Experts of a small language model.
Experts: 16 experts in each of 11 layers, 560 GELU neurons an expert, 2 picks a token, a sigmoid router, a shared expert of 576 neurons.
Below are experts of layer 3 (counted from 0) of a mixture-of-experts language model. Rows are named router (the router's row for the expert) and show model dimensions 0-127. Each number is 128 + 24 x the weight over its row's rms, rounded and kept within 0 to 255. Numbers have three digits each.
After each expert's rows: "mostly gets" lists some tokens that are sent to it at least half of the time. This comes from a sample of Wikipedia text that the model never trained on.

# expert 6
router:122118127111115165162135150135127132137105148065149109117102111161134154121133141148111120124099148146100107137112108117127139105070131102102150098155124130117125101116110179132117140088120135131107140125136157140134129123101139106128093125118115124116118165096119152127146169160104141122071109135125131092114135160094134099130129081077107125088163079118136105181126136134147116134137
mostly gets: "|", "'", "C", "F", "″", "′"

# expert 13
router:137118113105111092188170111115141145128139138155113102141128121152132108123131127114098120099146120123168136140123132135122143147161140149111069178112151121126122117122141133122123137129140150115166112132160117162185143130099140150104085102161150094154124144149167151139109163125139137118124115157138095105115136128134117095149143103147110090094108131138100121112153116140175083122125
mostly gets: ",", "),", " &", ":", "/", ");"

# expert 7
router:134139133168115153102117144117103121092134147075148137168137108168165131146146116113140166087121135184121121140112106135106170174060122133113118127149099144137126136107169121153082141118131114170177117136122140147144132156137091086081135104154174145100107159140134107086135130111133127091103119154163146128128142167103117127129134122143172143144116073138107096147163112144091161123126
mostly gets: " (", " a", " by", " an", " \"", " A"

# expert 1
router:160137121120128105148155124125131153139137156147117097130119125131134142126147108135163114149129159093091125132140164143171106157085131136104111162077151138172149156149150109129118094140119123146110117106122149106131148155089103128139119149119114113136156115109145172106122134092153132123128144169128148090139126125150095131153132085134137144097167149127103130135147129151123121177154
mostly gets: " was", " is", " has", " are", " had", "t"

# expert 2
router:149122112098171081094125111118118156166106141158114106090163112143112132160125165139154130106132133148152149114124139120176108152124141145137101097151135181105121167074129129120097162131143097156132134133094144155129152164153141108086132105124125128100148135125103148213125142158189081132090160125112133114128138120120097124164152125119169118148115088146094152150142129153139112112157
mostly gets: " ", " re", " pro", " un", " co", " pre"

# expert 15
router:148094140126133187170107154120152149129135112121149129122132121152087120141138108141142121118142130123142143109107191132134117111121142148099120109150144101127131173143174148147109130096167128154128125146110136142135160153136116158123090107165096111150205144099165179094147188157123125119105142125165093125109117148143130141109168062111111086150137120119135093143131060133097094149129
mostly gets: "ers", "ation", " York", "ions", "ley", "ations"

# expert 0
router:130124160161172159151160179128110173107156143103153109046158121163131097143121142138129064134140138115136151149148115157124179132093138099075141125181123145141132125127149160154112077115105100092142193128143150115148161137137115117141127094145110109135101122106141132162101145140150110113128131128155138142086144144113112116157110141121150159086134151069107123132095100109104155157162
mostly gets: " S", " W", " D", " R", " G", " C"

# expert 12
router:131058189137130120108086154120110141138084133123160121091163123137137130103141151146125134147102152130131109099105072053157146130103110093144096088095142134128152104108101130123133117121140058127121147138129146151141133129130087080125145121128139149142108168084152109135161112161145155103135102158127111132135128162162122102129116129130146162139151162067141122172127122168169130155123
mostly gets: " age", "|---|---|", "See", " human", " man", " medal"

# expert 11
router:113107117112153145122192127143114143129118139112135080126121087111127138139115126155135125120122185155127061141141168082122189094118140135114091113174105139127136138142153112155165132112138149142160170135123141142148104112101127126059146126116120106154115118103111151153103155177145152082100115140150112113112159119157121146125129151156174133135131133092102102110151117144155141116093
mostly gets: "9", "2", "0", "8", "4", "3"

# expert 3
router:160112134153149101150133143148116101097121129124161153121127100135146103145145161123124126089113165143106145120078162130127192121141120097116148086169128106113161108127174115144079130138138122071130184171142152139143150141136139105115122100120143125155103134085142167146117154118167118101141121136175134133097129121159102123101107136148136101149155045109169114134147076144110091119090
mostly gets: " John", " film", " album", " George", " USA", " William"

# expert 14
router:147115123112150125136141169097184140130107112101147140149115127163161116145160137105135156124135182143067142108131107120119123138100080119091094115153124082098115117123138116142132083125117104091160149151063120139117147161137093130088159113160079112100082104088134108114123102142114142109109099156125098133154112137133136123114119103145107132132138137098140133097143116138132144093162
mostly gets: " Ma", " support", "act", " Pi", "pos", " Ti"

# expert 10
router:123093142127102159109143110123108115153128109136145095156134085128097080118119113159110131121148123128123107105157120131145095134087141114103124144127073157164153168132104134146128142151151134136143129173118111137098127150142111131119189116129110118093156113106124156165104155167144155137134162144122104120127103119133108125148191124098131133127136133080070103150086126106119161126161
mostly gets: " August", "o", "e", " May", " April", "u"

# expert 5
router:157131104124154105105172113093117099139123132103148138160157151153144128142129175130132138109151113137095133142128156127161107104159126120103124132151100132113086110118070143122083089102112119143154132147119155112127120099112125142104098127136095080097121128099142109125113148174146107141104124134111173129143107169149098100142123155141170132117145124154153100145135123110125132118187
mostly gets: "vi", "1", "-", " •", " Clade", " NCAA"

# expert 4
router:151117180115126145098088134146139121117098133073168127135157143164104097138138165129100133078120121134146147143138141151131166112110098146104136100124107152138112119090153160169124135132178153144157146137122141158136144155112126103130118101124147082135153109179149112109163167133136145109138122144110082126101115117158144133136110076135144133116102142149106118148139100148155126114126
mostly gets: " |", "==", "===", " ==", "====", " ==="

# expert 8
router:110059138151153132119133106112102113142145088127132123112142149144095097149156169122121099149151138124104120171100099091133157135120094150087120152116185135136137182136119147166128077096097089090150139149109139131135122143122112101102129145118116115142144172106126153159173140120160095078140175141151110125102119119124145152123117120173151104101133119116107123161165140126190168142119
mostly gets: " later", " known", " then", " him", " there", " same"

# expert 9
router:152098115096111166140178168088171158123093196104142094099154086142089125126140157101137107128139143177120151147097121115145101174140096148118128143150150191116119065081134120117157121102133112143106193090138164135143130131130116085170135137159154125151122090163139148145123083126159126101092182142171126150144125135140112112118149147155124154114145094106107147137141111137107117110144
mostly gets: " the", " in", " for", " of", " on", " at"